{"n_layer": 11, "d_model": 320, "n_experts": 6, "experts_per_token": 1, "d_expert": 352, "d_shared_expert": 0, "activation": "reglu", "moe_layers": [2, 3, 4, 5, 6, 7, 8, 9, 10], "router_score": "softmax", "normalize_top_k": false, "routed_scale": 1.0, "balance_loss": 0.0055, "balance_bias": false, "router_z_loss": 0.0001, "router_noise": 0.3, "init_std_router": 0.0301, "lr_router": 0.000414, "vocab_size": 24165, "norm": "layernorm", "norm_eps": 1e-06, "tie_embeddings": false, "optimizer": "soap_variant", "lr": 0.00284, "beta1": 0.95, "beta2": 0.98, "grad_clip": 2.0, "batch_tokens": 32768, "seq_len": 512, "train_tokens": 240800000, "steps": 7349, "dataset": "wikipedia_en"}
Below are experts of layer 8 (counted from 0) of a mixture-of-experts language model. Rows are named gate (a neuron's input weights, with its number), up (a neuron's input weights, with its number), down (a neuron's output weights, with its number) and show model dimensions 40-79. Each number is 200 + 30 x the weight over its row's rms, rounded and kept within 0 to 999.
Before each expert's rows: "gets" lists some tokens that make up at least twice as much of what it gets as of all text. This comes from a sample of Wikipedia text that the model never trained on. Tokens count by the router's weight.

# expert 1
gets: "-", "|", " of", ":", " by", " as"
gate0,200,158,243,184,183,221,191,198,164,181,214,190,199,219,195,232,194,206,176,198,230,206,219,160,186,239,240,176,171,216,191,212,216,150,251,243,160,191,203,199
up0,155,190,176,230,182,208,210,198,281,202,198,211,215,161,183,182,195,223,245,225,223,209,181,168,141,166,211,186,157,172,243,179,214,220,190,186,257,173,171,127
down0,206,204,169,248,171,168,202,212,200,203,183,219,183,165,283,181,241,270,194,245,232,263,201,245,177,231,235,202,150,238,188,193,195,215,193,165,240,224,196,137
gate1,224,159,186,200,188,198,171,255,202,223,188,111,127,212,177,221,222,195,226,202,201,213,211,184,216,223,177,172,173,198,236,181,158,201,205,224,213,218,225,188
up1,181,212,194,154,222,162,197,164,125,214,215,154,226,192,189,231,200,192,188,235,193,183,165,161,230,219,262,198,240,197,233,189,216,205,190,195,181,177,181,201
down1,223,202,177,182,175,214,210,229,159,165,246,167,152,230,111,216,192,207,174,172,169,158,210,128,161,216,154,223,192,179,219,180,179,177,207,126,194,174,211,213
gate2,224,170,213,185,215,186,212,174,127,242,264,184,218,124,231,198,224,273,168,193,194,190,185,197,204,206,182,208,229,167,191,179,225,258,193,200,209,222,194,219
up2,199,195,156,232,251,242,204,189,184,221,230,247,200,140,242,187,212,219,237,165,215,131,232,198,169,194,223,267,230,205,191,229,219,214,211,215,151,222,166,220
down2,213,159,197,164,240,210,169,188,188,232,188,202,137,169,196,211,174,231,238,162,267,206,185,235,172,240,169,222,180,175,183,166,269,212,190,128,202,156,212,194
gate3,191,171,166,228,223,221,169,160,175,208,222,161,196,198,181,236,198,129,182,132,228,208,157,226,261,208,208,229,164,198,187,227,229,216,200,200,178,158,171,186
up3,244,206,229,207,216,236,145,213,217,207,252,175,153,214,195,223,223,187,213,143,179,224,190,222,213,205,187,175,163,158,190,200,251,212,167,222,177,176,197,172
down3,227,197,255,230,233,226,217,183,163,182,225,202,196,249,245,212,256,200,225,232,182,210,180,178,206,181,175,240,178,228,233,190,208,240,161,196,156,221,187,215
gate4,190,199,214,187,261,216,138,199,232,210,180,187,145,191,194,175,208,256,250,198,229,232,239,223,143,197,185,179,176,199,269,191,155,213,165,201,155,249,147,165
up4,177,173,212,155,165,191,207,206,210,182,222,213,235,135,176,195,175,206,206,199,226,176,153,197,239,173,187,240,245,206,161,195,195,202,275,186,172,190,176,246
down4,230,219,216,188,185,243,252,144,195,206,210,202,189,185,210,195,177,199,215,196,204,240,237,207,221,156,163,234,195,184,160,236,200,181,190,256,151,265,214,212
gate5,168,178,189,178,205,179,181,239,189,223,186,161,230,191,154,162,221,147,156,183,206,168,240,163,250,239,179,209,205,255,191,167,172,248,181,189,176,221,221,232
up5,170,218,164,204,184,234,196,145,233,245,191,202,202,218,176,269,161,151,156,192,167,230,207,283,196,200,198,221,212,183,199,235,212,170,233,208,168,175,210,223
down5,221,194,229,191,174,190,231,202,163,217,181,112,162,229,228,186,201,220,222,228,184,228,267,233,236,241,195,183,183,205,175,204,195,181,145,284,218,218,180,304
gate6,164,157,202,182,196,229,262,158,229,233,205,202,199,152,154,177,228,243,183,218,233,249,182,204,189,228,185,177,208,190,215,215,159,192,207,156,185,204,214,123
up6,181,238,207,170,210,229,247,143,204,197,203,194,216,199,177,216,210,222,227,254,186,180,235,197,211,150,190,207,238,169,244,228,170,198,220,181,189,175,141,157
down6,155,218,182,167,189,273,145,197,302,160,242,143,197,207,109,203,211,251,186,174,251,250,198,205,152,234,183,195,144,237,163,205,163,200,175,196,188,229,193,152
gate7,216,173,240,224,224,205,222,224,228,242,199,138,150,236,172,161,254,237,174,210,187,227,225,210,181,181,181,202,192,171,228,225,225,173,257,190,172,129,266,207
up7,205,156,182,218,192,229,241,202,191,220,162,266,205,194,164,243,246,251,250,194,204,159,295,142,196,230,157,170,240,161,212,193,244,226,224,172,198,182,198,195
down7,149,182,207,217,170,234,211,147,212,211,199,195,233,202,142,176,197,173,231,202,238,220,202,198,219,215,169,164,209,184,188,174,179,189,225,193,244,184,247,190
gate8,176,157,223,224,209,220,173,190,202,167,169,199,222,241,198,237,206,213,188,200,211,223,190,188,149,239,171,129,191,200,179,178,211,204,259,234,191,216,212,185
up8,202,219,217,180,217,151,224,207,267,184,195,181,235,179,178,212,192,127,235,169,227,251,211,239,238,214,258,249,255,222,180,225,183,191,234,225,192,170,198,190
down8,218,202,178,142,247,203,251,206,201,215,219,262,226,190,231,243,117,214,224,233,210,193,217,180,203,189,173,194,212,199,219,209,185,139,160,184,233,229,158,169
gate9,202,136,218,230,223,262,233,184,179,256,199,157,260,231,253,202,213,170,165,160,170,170,122,187,183,265,207,161,216,175,198,184,196,171,205,215,190,219,160,237
up9,201,188,213,262,177,241,241,175,206,245,183,151,251,263,222,200,205,184,172,186,144,210,184,167,242,246,214,188,213,180,219,178,199,180,201,192,214,253,191,213
down9,199,179,159,210,207,185,149,220,201,202,229,186,246,193,211,173,212,182,218,169,186,248,187,152,231,161,229,189,230,202,144,233,164,263,242,143,198,139,206,208

# expert 4
gets: " ", " |", "–", " (", ";", " —"
gate0,156,183,186,157,184,231,230,221,184,253,201,193,167,169,225,175,207,187,160,256,213,219,183,264,161,121,181,233,231,187,225,178,214,205,156,178,181,199,143,153
up0,243,208,213,180,205,176,231,192,254,206,121,185,214,205,192,153,168,218,238,255,179,141,192,201,257,200,248,197,129,122,211,294,225,194,195,193,203,198,185,242
down0,178,176,151,235,252,156,190,184,217,185,176,207,219,179,218,231,184,220,177,184,217,177,118,184,221,155,212,179,183,201,165,265,203,213,224,240,173,229,284,263
gate1,226,167,170,203,181,174,181,209,188,210,231,160,185,171,217,245,231,263,210,217,226,203,211,209,179,237,196,259,221,228,227,182,196,206,203,188,156,199,206,214
up1,217,166,151,155,177,164,157,181,172,166,220,165,204,211,163,258,224,229,156,241,223,176,183,206,183,244,161,177,212,231,225,153,227,188,209,174,134,181,218,189
down1,206,199,196,188,176,206,174,198,190,251,198,178,210,250,209,202,212,202,192,182,177,185,180,203,192,221,180,175,211,214,187,182,164,177,160,198,238,232,207,237
gate2,200,197,193,220,217,203,194,226,178,187,160,229,179,240,226,173,215,209,182,209,241,179,184,234,130,193,174,210,245,191,195,216,257,201,216,194,211,192,191,214
up2,225,167,223,167,192,179,195,203,186,223,220,204,168,171,173,276,181,204,204,159,143,228,186,206,256,148,198,214,192,197,172,170,157,253,260,195,150,191,199,198
down2,216,216,199,220,227,148,189,210,183,185,187,190,188,230,164,190,234,192,262,230,183,205,192,157,220,188,140,166,181,235,159,228,173,165,177,229,208,146,231,188
gate3,205,223,195,224,202,245,195,203,126,210,198,202,201,202,193,201,198,183,183,243,173,214,191,145,204,217,221,226,184,204,178,167,135,249,203,168,182,203,264,227
up3,215,192,175,190,125,203,202,165,167,193,208,243,215,150,205,207,186,233,219,273,258,189,208,175,219,152,206,193,188,230,227,214,130,227,172,161,196,170,245,189
down3,210,153,175,190,141,215,198,233,210,217,155,230,205,227,225,195,176,171,229,214,226,197,214,247,235,183,179,172,194,200,185,213,214,234,205,225,182,199,152,217
gate4,225,184,194,177,170,212,259,214,197,219,166,175,234,224,217,213,176,220,189,215,193,217,200,174,194,223,185,214,193,194,223,205,190,190,182,194,185,186,210,215
up4,148,186,225,262,214,185,228,220,275,184,146,195,215,156,195,182,239,198,190,220,140,190,170,208,217,183,177,183,230,178,211,224,168,156,248,229,173,219,249,230
down4,206,253,137,160,189,214,201,239,204,146,225,222,226,226,253,227,158,214,157,200,149,248,174,250,216,195,191,173,254,162,208,194,163,191,174,171,191,210,214,180
gate5,183,185,204,171,194,203,230,233,147,245,209,233,222,201,193,183,199,182,201,128,175,226,204,214,174,173,263,190,189,206,186,226,172,160,210,200,256,198,190,234
up5,194,191,215,195,234,217,192,162,219,161,212,192,174,186,199,219,177,237,177,208,134,169,199,192,203,232,193,189,200,167,219,146,258,174,188,228,195,190,241,152
down5,204,201,193,146,173,192,218,208,198,209,155,218,208,174,204,201,220,187,198,145,161,211,183,188,227,207,211,227,220,206,191,158,217,198,192,194,179,240,173,179
gate6,187,172,244,203,215,218,274,155,151,196,223,210,190,221,213,234,234,171,178,171,200,184,258,228,199,193,176,224,208,117,206,136,222,190,284,244,196,173,224,196
up6,193,217,204,147,214,118,125,209,169,197,199,200,205,188,187,186,217,185,155,195,224,232,171,162,161,224,191,245,174,203,235,209,191,193,183,218,243,227,150,200
down6,142,204,196,189,199,175,176,195,166,151,223,164,187,200,121,218,183,208,149,246,158,178,228,201,191,185,192,185,191,174,137,203,180,189,216,225,146,243,215,165
gate7,144,213,204,229,198,144,225,173,174,222,186,198,215,190,224,217,280,203,214,169,208,196,137,197,166,152,197,244,178,202,238,175,158,243,257,194,209,167,226,155
up7,197,263,203,207,163,232,188,255,155,237,208,190,216,210,218,176,194,196,144,234,199,162,212,154,216,224,183,200,214,201,197,172,222,144,167,205,287,249,166,226
down7,182,180,208,212,218,269,203,168,221,206,240,168,276,197,190,197,202,210,199,207,188,173,214,181,240,235,214,155,180,199,190,221,204,193,174,182,266,203,101,234
gate8,226,202,191,190,192,211,160,209,222,224,264,215,210,261,250,192,218,186,137,181,237,153,194,178,242,270,169,163,221,219,160,175,227,163,234,243,167,214,219,212
up8,215,267,174,194,218,192,183,204,194,243,181,194,214,216,201,136,254,209,262,235,190,177,132,222,198,244,184,183,224,196,156,177,224,200,192,228,177,208,159,194
down8,225,169,188,199,180,220,223,189,220,184,242,272,178,205,219,159,248,268,181,244,214,220,222,215,171,159,193,230,209,171,201,164,142,208,187,168,171,244,205,196
gate9,190,229,205,220,169,231,156,209,196,163,188,209,230,225,244,218,210,173,206,208,173,171,196,204,172,285,195,200,153,148,279,242,185,240,194,193,209,194,186,257
up9,150,215,217,184,186,173,196,196,186,209,193,175,187,202,182,210,199,218,232,171,184,221,190,191,230,176,201,250,254,173,146,225,197,156,240,187,222,195,204,236
down9,210,197,218,200,213,255,167,231,197,195,152,189,226,217,275,199,193,178,248,248,196,222,195,185,223,239,186,194,199,174,184,200,135,170,220,162,185,120,228,215

# expert 0
gets: "\n", ".", "==", ")", "===", "S"
gate0,139,163,197,160,218,224,204,239,195,219,193,201,210,178,153,237,259,209,217,218,206,153,230,166,188,163,245,222,148,193,179,191,199,167,266,244,206,181,201,174
up0,230,196,174,145,172,180,143,194,160,234,253,219,212,183,213,193,202,223,238,199,236,217,222,207,216,228,181,216,219,170,121,221,224,179,247,176,196,242,240,187
down0,174,269,229,195,205,207,170,193,156,164,202,224,215,174,206,149,212,173,204,248,235,201,229,159,211,169,179,181,198,190,149,175,197,159,206,222,228,276,145,200
gate1,189,193,232,164,238,200,176,183,229,224,244,164,157,214,177,181,218,148,248,174,242,215,168,233,203,173,216,215,203,178,163,207,215,197,230,251,215,213,189,196
up1,172,202,204,193,156,223,249,163,203,202,252,177,175,190,208,251,201,233,178,263,149,200,166,174,170,229,128,250,189,151,222,265,162,157,245,243,198,195,195,210
down1,215,185,259,209,164,211,182,223,213,130,248,253,212,143,230,217,162,195,216,164,222,171,202,198,208,186,222,173,253,219,210,177,213,206,188,187,236,194,185,217
gate2,186,191,161,202,185,267,223,180,178,205,185,191,230,196,231,264,183,198,145,181,248,139,175,262,205,200,137,259,142,213,226,197,202,241,199,217,257,211,140,213
up2,171,200,184,178,209,251,212,178,164,176,210,199,224,236,198,260,204,183,147,180,243,176,145,232,209,186,189,218,145,197,220,179,187,249,217,220,214,243,141,212
down2,237,208,186,172,132,246,171,163,221,219,222,236,222,208,230,199,176,209,220,173,171,161,229,167,264,184,192,230,145,198,245,200,152,159,271,214,203,222,220,205
gate3,171,194,210,185,203,213,205,171,189,137,151,239,183,208,152,231,221,163,234,177,222,161,200,202,197,193,221,201,233,165,170,210,235,209,208,265,195,146,142,203
up3,214,206,189,167,216,220,211,159,196,191,203,224,238,155,163,222,209,222,208,206,190,175,201,203,117,214,195,207,217,225,192,213,233,160,229,203,169,181,265,189
down3,124,224,215,195,205,164,222,127,184,192,152,182,170,185,216,265,177,176,239,211,173,189,244,160,238,191,194,215,222,215,221,152,210,196,217,189,209,160,223,223
gate4,166,208,177,220,215,164,201,224,238,214,236,184,173,183,208,208,211,173,169,192,250,174,171,159,222,241,167,285,244,103,169,204,199,186,246,160,218,133,152,177
up4,235,192,209,183,180,194,172,230,249,240,115,189,185,186,175,252,225,220,237,222,196,147,206,179,200,173,180,215,162,168,180,292,197,240,165,216,224,184,196,252
down4,255,171,217,210,150,237,198,171,176,207,206,216,206,241,207,202,193,206,130,207,204,187,214,211,220,200,149,248,217,194,217,162,209,198,177,203,163,182,199,226
gate5,170,193,191,210,176,185,166,186,225,205,223,199,108,221,181,190,226,160,196,196,239,186,170,217,199,222,216,203,209,187,217,209,169,205,179,193,194,190,173,249
up5,227,245,166,176,277,220,169,191,221,241,216,178,246,249,184,138,191,168,220,184,209,172,202,192,159,188,193,280,222,218,175,203,188,244,200,203,205,213,230,233
down5,225,191,221,206,199,182,242,190,200,259,216,218,206,235,187,239,249,191,169,225,165,229,176,240,245,250,229,157,195,232,198,220,193,176,253,212,203,181,193,191
gate6,205,240,140,218,224,216,198,131,231,203,222,140,225,201,208,195,249,174,207,224,194,205,215,203,209,201,181,209,249,179,172,176,212,183,207,217,188,154,215,189
up6,211,249,142,183,184,217,184,169,203,196,169,187,184,210,162,206,166,166,203,213,197,147,206,220,212,205,307,141,219,262,202,209,181,210,186,173,252,184,173,191
down6,244,246,221,206,190,189,196,187,196,198,280,139,228,256,203,244,183,166,196,202,237,174,233,243,222,175,219,249,242,174,178,195,205,203,245,226,208,225,207,194
gate7,198,252,193,193,179,246,235,230,147,267,152,205,205,195,185,161,256,198,167,158,189,177,199,166,188,200,191,214,166,193,162,210,243,206,162,224,153,191,201,156
up7,200,211,237,244,224,216,140,197,202,194,156,217,176,216,168,152,197,255,211,233,172,246,194,168,177,193,200,173,217,196,203,233,167,212,214,229,128,215,188,219
down7,165,146,191,200,187,203,193,219,216,144,230,187,193,174,188,259,213,212,183,212,158,212,203,218,193,183,224,159,212,192,177,241,196,209,194,177,208,166,209,222
gate8,240,244,192,151,178,265,206,221,205,223,224,217,198,241,198,230,216,151,236,192,238,247,227,192,159,213,176,182,183,183,189,190,210,201,158,212,183,158,200,240
up8,238,200,202,151,180,175,221,195,255,163,229,247,162,187,185,208,223,199,251,216,239,222,198,232,173,186,163,214,183,202,194,182,205,260,170,194,129,186,203,203
down8,185,261,247,190,224,210,234,196,237,156,226,221,190,193,213,203,176,233,150,204,215,217,180,212,203,187,161,215,228,217,202,200,183,226,194,243,128,153,192,210
gate9,223,132,175,197,173,159,220,187,146,159,160,185,190,192,153,198,248,200,174,180,213,215,199,184,259,218,209,224,186,171,245,243,260,177,176,231,175,225,179,152
up9,173,175,198,222,210,288,213,164,228,152,181,213,176,181,214,194,228,188,187,202,225,224,176,229,260,272,170,202,260,226,172,163,181,217,228,213,237,247,193,169
down9,183,248,207,260,197,235,172,178,217,181,200,193,248,182,179,153,188,162,200,237,233,210,215,173,176,219,179,138,164,195,272,173,156,204,230,187,235,205,263,239

# expert 5
gets: " a", " the", " his", "s", " with", " for"
gate0,204,178,169,204,171,216,171,238,220,235,181,196,215,153,167,184,169,200,235,194,215,244,204,200,197,211,228,230,174,159,253,212,174,149,202,178,181,179,223,203
up0,210,226,200,260,260,231,160,188,192,204,239,191,243,227,224,167,210,245,179,191,244,181,195,175,243,203,164,187,198,204,208,167,206,159,207,269,231,225,191,226
down0,219,229,178,195,205,224,179,193,229,172,227,115,205,173,194,202,192,224,226,259,183,204,218,221,181,206,221,205,212,250,184,168,155,184,173,235,256,203,179,206
gate1,174,189,171,195,230,166,239,237,192,156,195,187,197,180,210,201,220,229,232,192,204,194,234,209,176,264,247,251,213,191,212,216,240,163,219,201,160,210,198,194
up1,300,227,227,136,154,219,169,242,248,190,183,210,182,199,223,189,253,208,201,200,158,207,169,224,164,225,198,206,155,200,185,168,178,230,186,126,239,204,199,230
down1,208,214,174,234,205,187,252,189,183,204,200,219,201,181,234,165,166,154,236,197,204,195,183,188,195,226,201,227,219,201,182,238,181,190,262,222,213,184,219,233
gate2,218,176,238,166,209,179,147,211,178,253,159,189,197,156,212,207,141,201,155,125,207,198,253,209,198,217,245,180,183,174,254,232,196,193,193,203,200,167,170,164
up2,202,194,213,196,135,172,216,212,216,179,217,234,113,251,179,194,242,147,215,207,198,246,170,271,172,199,206,224,179,162,194,184,156,206,188,159,161,180,144,231
down2,182,142,168,186,244,171,193,203,160,206,174,215,192,160,169,200,204,169,192,132,239,265,165,248,250,198,253,251,78,202,198,212,199,184,203,165,197,166,167,218
gate3,244,184,228,204,187,157,224,185,203,237,159,202,208,192,212,235,201,159,181,179,181,186,237,160,242,223,200,235,159,188,171,166,184,218,210,218,177,178,213,239
up3,251,116,185,258,207,202,214,210,232,183,217,167,187,247,207,233,157,215,199,224,128,208,194,178,211,222,193,222,224,249,217,221,225,188,127,232,163,153,182,166
down3,233,198,147,198,219,213,201,234,167,159,194,186,179,173,189,213,216,211,231,216,222,221,179,216,176,214,197,241,165,169,191,211,170,169,273,211,189,227,185,211
gate4,245,181,210,144,182,199,162,147,155,241,236,191,199,193,200,229,223,188,185,194,210,213,171,185,188,196,191,222,223,203,179,218,179,162,199,226,203,234,217,173
up4,156,188,183,211,238,216,156,194,220,212,244,145,176,213,199,242,207,153,145,177,174,176,171,200,243,189,203,212,197,235,189,206,210,175,203,181,202,189,152,191
down4,240,236,223,178,181,174,195,147,219,180,190,240,212,254,226,174,199,200,201,194,229,184,191,192,197,185,231,211,152,186,180,233,189,179,223,168,187,254,204,212
gate5,297,220,241,199,183,244,160,268,187,249,201,208,168,183,227,158,150,222,232,140,223,162,185,200,186,131,180,225,172,201,165,250,163,203,200,207,185,158,197,223
up5,230,238,173,222,217,182,177,200,201,207,238,188,197,220,175,223,107,198,206,158,163,192,217,202,220,163,225,225,208,201,223,246,182,227,179,246,255,168,253,246
down5,203,163,215,277,215,243,145,190,236,262,179,180,222,233,192,172,195,206,229,196,158,188,164,189,211,209,273,195,214,237,232,194,196,222,124,200,165,200,242,225
gate6,219,166,182,169,229,242,186,175,241,231,239,199,179,261,151,213,186,185,160,223,164,178,203,207,210,240,196,235,216,221,215,195,196,184,181,182,190,228,221,189
up6,187,153,187,225,198,215,148,213,161,215,228,143,182,175,213,242,196,223,117,199,201,237,189,243,177,252,223,154,201,230,202,231,224,246,208,247,214,244,252,165
down6,193,149,160,213,179,158,146,222,230,193,214,205,181,166,201,182,203,222,226,170,250,194,212,218,195,245,131,184,214,177,165,212,211,179,154,245,201,191,228,189
gate7,197,205,221,215,209,235,176,267,204,232,194,167,203,152,217,209,195,163,149,243,213,217,197,172,144,123,225,170,194,242,262,187,201,234,175,224,189,194,232,173
up7,196,205,175,191,146,221,202,160,235,181,208,260,149,206,184,224,150,231,189,187,179,152,201,235,201,205,182,234,119,102,180,208,174,184,236,172,203,163,185,246
down7,162,167,196,205,233,215,202,207,180,211,171,168,247,209,219,230,148,124,225,252,153,177,142,124,172,168,221,185,171,185,257,178,215,211,186,218,198,191,166,177
gate8,148,221,156,196,155,181,192,214,227,203,212,220,191,196,212,224,234,208,190,179,179,241,176,148,179,218,196,237,181,199,205,177,168,296,210,169,220,186,244,201
up8,188,153,203,215,173,209,203,208,205,239,200,165,229,219,161,193,154,157,138,179,237,205,211,199,247,188,177,168,245,226,183,185,177,169,204,244,185,252,212,240
down8,148,184,208,205,245,223,196,176,230,178,176,248,215,218,240,170,197,158,218,208,117,189,179,196,171,200,235,241,168,174,172,152,220,179,218,184,184,201,229,166
gate9,257,234,168,136,161,173,171,216,196,196,219,182,208,211,272,247,214,163,146,169,190,214,179,236,239,230,234,150,204,247,189,192,218,203,165,194,186,185,176,195
up9,214,184,223,217,227,250,227,158,218,245,175,230,201,205,250,175,184,255,197,197,182,198,227,233,173,159,230,264,212,169,171,204,218,179,199,203,197,191,185,197
down9,166,147,207,229,187,268,191,177,185,260,217,236,212,176,170,188,234,139,244,277,191,162,260,151,194,195,187,233,212,171,193,188,256,192,219,205,191,259,168,219

# expert 3
gets: "1", "2", "0", "9", "3", "8"
gate0,226,224,191,166,201,196,193,127,235,233,187,220,177,183,244,196,176,192,184,189,203,171,253,190,236,188,189,158,183,229,204,212,259,113,209,202,227,202,214,180
up0,136,162,235,199,170,184,246,222,209,215,241,205,200,148,215,196,220,192,233,242,194,166,194,273,232,189,231,219,152,152,202,175,207,148,169,206,198,190,178,139
down0,195,168,191,197,185,238,197,194,194,185,153,229,186,124,216,182,209,168,212,225,118,184,163,181,237,203,203,263,193,217,220,192,270,192,159,247,193,161,236,232
gate1,218,193,149,174,273,140,175,210,149,181,227,207,200,182,185,213,185,247,223,285,186,228,211,180,214,203,211,192,212,174,253,234,238,238,235,243,156,180,177,170
up1,161,176,220,237,202,269,220,178,205,218,186,229,175,170,177,235,201,190,245,193,244,205,142,225,223,189,211,198,221,174,169,183,213,201,192,203,236,234,192,205
down1,237,226,172,216,239,194,153,222,224,213,255,217,182,184,215,183,195,228,149,194,172,173,211,216,165,211,194,260,214,204,160,180,209,196,235,160,197,222,172,193
gate2,199,195,162,159,205,186,143,225,240,167,229,185,214,190,214,214,180,228,161,175,219,204,237,197,231,251,143,237,204,193,221,236,179,172,199,250,181,216,207,129
up2,196,199,121,93,231,190,186,194,225,220,187,225,225,164,190,222,155,230,138,172,188,198,246,196,224,225,167,242,214,205,252,198,157,166,193,207,166,228,177,190
down2,176,225,175,220,181,201,168,172,177,202,214,212,202,183,233,182,229,209,188,187,264,187,220,247,200,170,188,167,120,223,146,210,223,147,181,146,195,217,204,180
gate3,162,196,212,177,192,224,195,219,153,207,173,220,185,184,206,226,130,254,220,210,210,213,223,220,216,261,201,188,193,160,177,182,148,242,252,115,190,189,247,149
up3,218,214,167,192,238,241,233,188,233,221,163,162,215,214,247,204,160,198,188,218,175,184,204,225,173,226,229,189,235,183,249,187,160,232,233,208,189,179,204,216
down3,200,244,193,245,210,223,192,235,203,143,184,206,166,227,193,157,209,220,188,197,168,195,255,195,173,222,179,190,224,216,177,194,234,190,265,164,223,236,199,253
gate4,182,181,206,191,236,198,168,234,202,187,224,200,174,216,202,201,188,167,220,173,204,183,184,184,228,210,206,216,173,192,181,164,187,190,197,193,187,203,225,185
up4,227,209,226,188,227,194,160,162,190,157,209,219,182,214,254,259,160,212,234,186,229,245,139,200,248,210,153,183,191,202,210,168,151,175,201,165,184,178,152,163
down4,223,242,211,218,213,177,217,181,194,192,168,229,194,201,140,170,186,192,237,166,220,215,149,185,246,174,202,189,138,200,149,176,201,206,204,174,172,182,201,228
gate5,208,183,202,170,200,204,163,168,181,187,205,180,162,179,164,192,185,183,211,200,212,208,219,228,195,221,177,171,207,189,209,220,172,201,202,194,222,213,202,169
up5,188,209,186,182,196,231,223,154,190,223,250,198,209,210,211,208,220,158,203,150,216,204,228,237,201,225,193,175,172,171,175,240,209,204,246,179,178,202,182,198
down5,184,143,169,187,260,191,190,241,217,227,228,233,215,201,186,172,278,181,255,167,183,224,155,198,256,214,222,200,167,258,271,192,198,207,211,218,207,203,225,194
gate6,186,221,161,223,157,207,167,146,234,199,187,175,204,265,209,216,203,140,223,192,161,180,189,162,229,223,196,270,193,206,262,217,183,200,157,208,154,204,177,181
up6,203,239,151,152,191,244,153,161,184,270,235,268,212,180,157,181,240,164,197,151,189,162,188,164,187,235,205,190,164,173,266,194,177,209,172,246,208,216,203,166
down6,255,195,188,175,187,235,234,274,164,249,243,179,207,208,180,204,226,193,185,212,220,224,165,197,187,196,225,182,193,213,237,159,202,146,182,219,233,209,228,201
gate7,253,166,187,216,134,197,138,191,197,214,206,233,190,156,206,136,180,184,262,165,198,219,214,217,184,196,175,197,206,202,171,232,181,206,281,177,187,204,155,173
up7,227,196,165,183,207,225,219,171,151,188,188,206,218,190,169,199,185,216,225,218,211,171,184,145,215,292,193,211,219,186,148,207,193,240,162,204,194,248,225,209
down7,207,250,226,231,203,168,243,266,204,208,260,237,185,190,191,174,233,193,234,239,208,188,250,212,204,181,206,242,191,201,190,294,160,251,247,214,146,237,149,234
gate8,190,218,174,217,142,191,208,259,187,238,172,186,219,198,137,198,194,196,216,221,185,176,163,276,186,203,165,220,128,175,243,228,160,199,224,254,173,184,219,169
up8,215,191,227,198,233,194,154,169,219,159,249,199,228,168,210,221,196,197,276,190,220,237,167,234,225,188,205,175,233,174,193,195,272,231,192,194,242,187,167,262
down8,174,192,168,178,161,132,199,216,212,168,223,203,220,227,208,202,230,206,218,228,234,165,205,181,307,158,187,176,172,225,201,251,192,168,144,191,212,210,220,139
gate9,195,248,182,179,187,166,211,169,191,173,204,182,205,187,194,211,195,152,172,188,233,239,225,269,194,205,200,227,155,213,196,160,195,185,193,168,98,218,192,197
up9,183,251,197,226,209,210,210,179,193,244,181,192,196,165,210,191,214,170,199,273,172,184,201,223,203,226,256,280,153,194,205,206,161,163,215,188,181,196,183,173
down9,152,193,176,216,198,204,159,185,190,201,196,208,207,172,218,190,194,196,204,215,222,192,221,256,247,194,218,187,216,167,196,235,264,171,178,200,183,247,197,170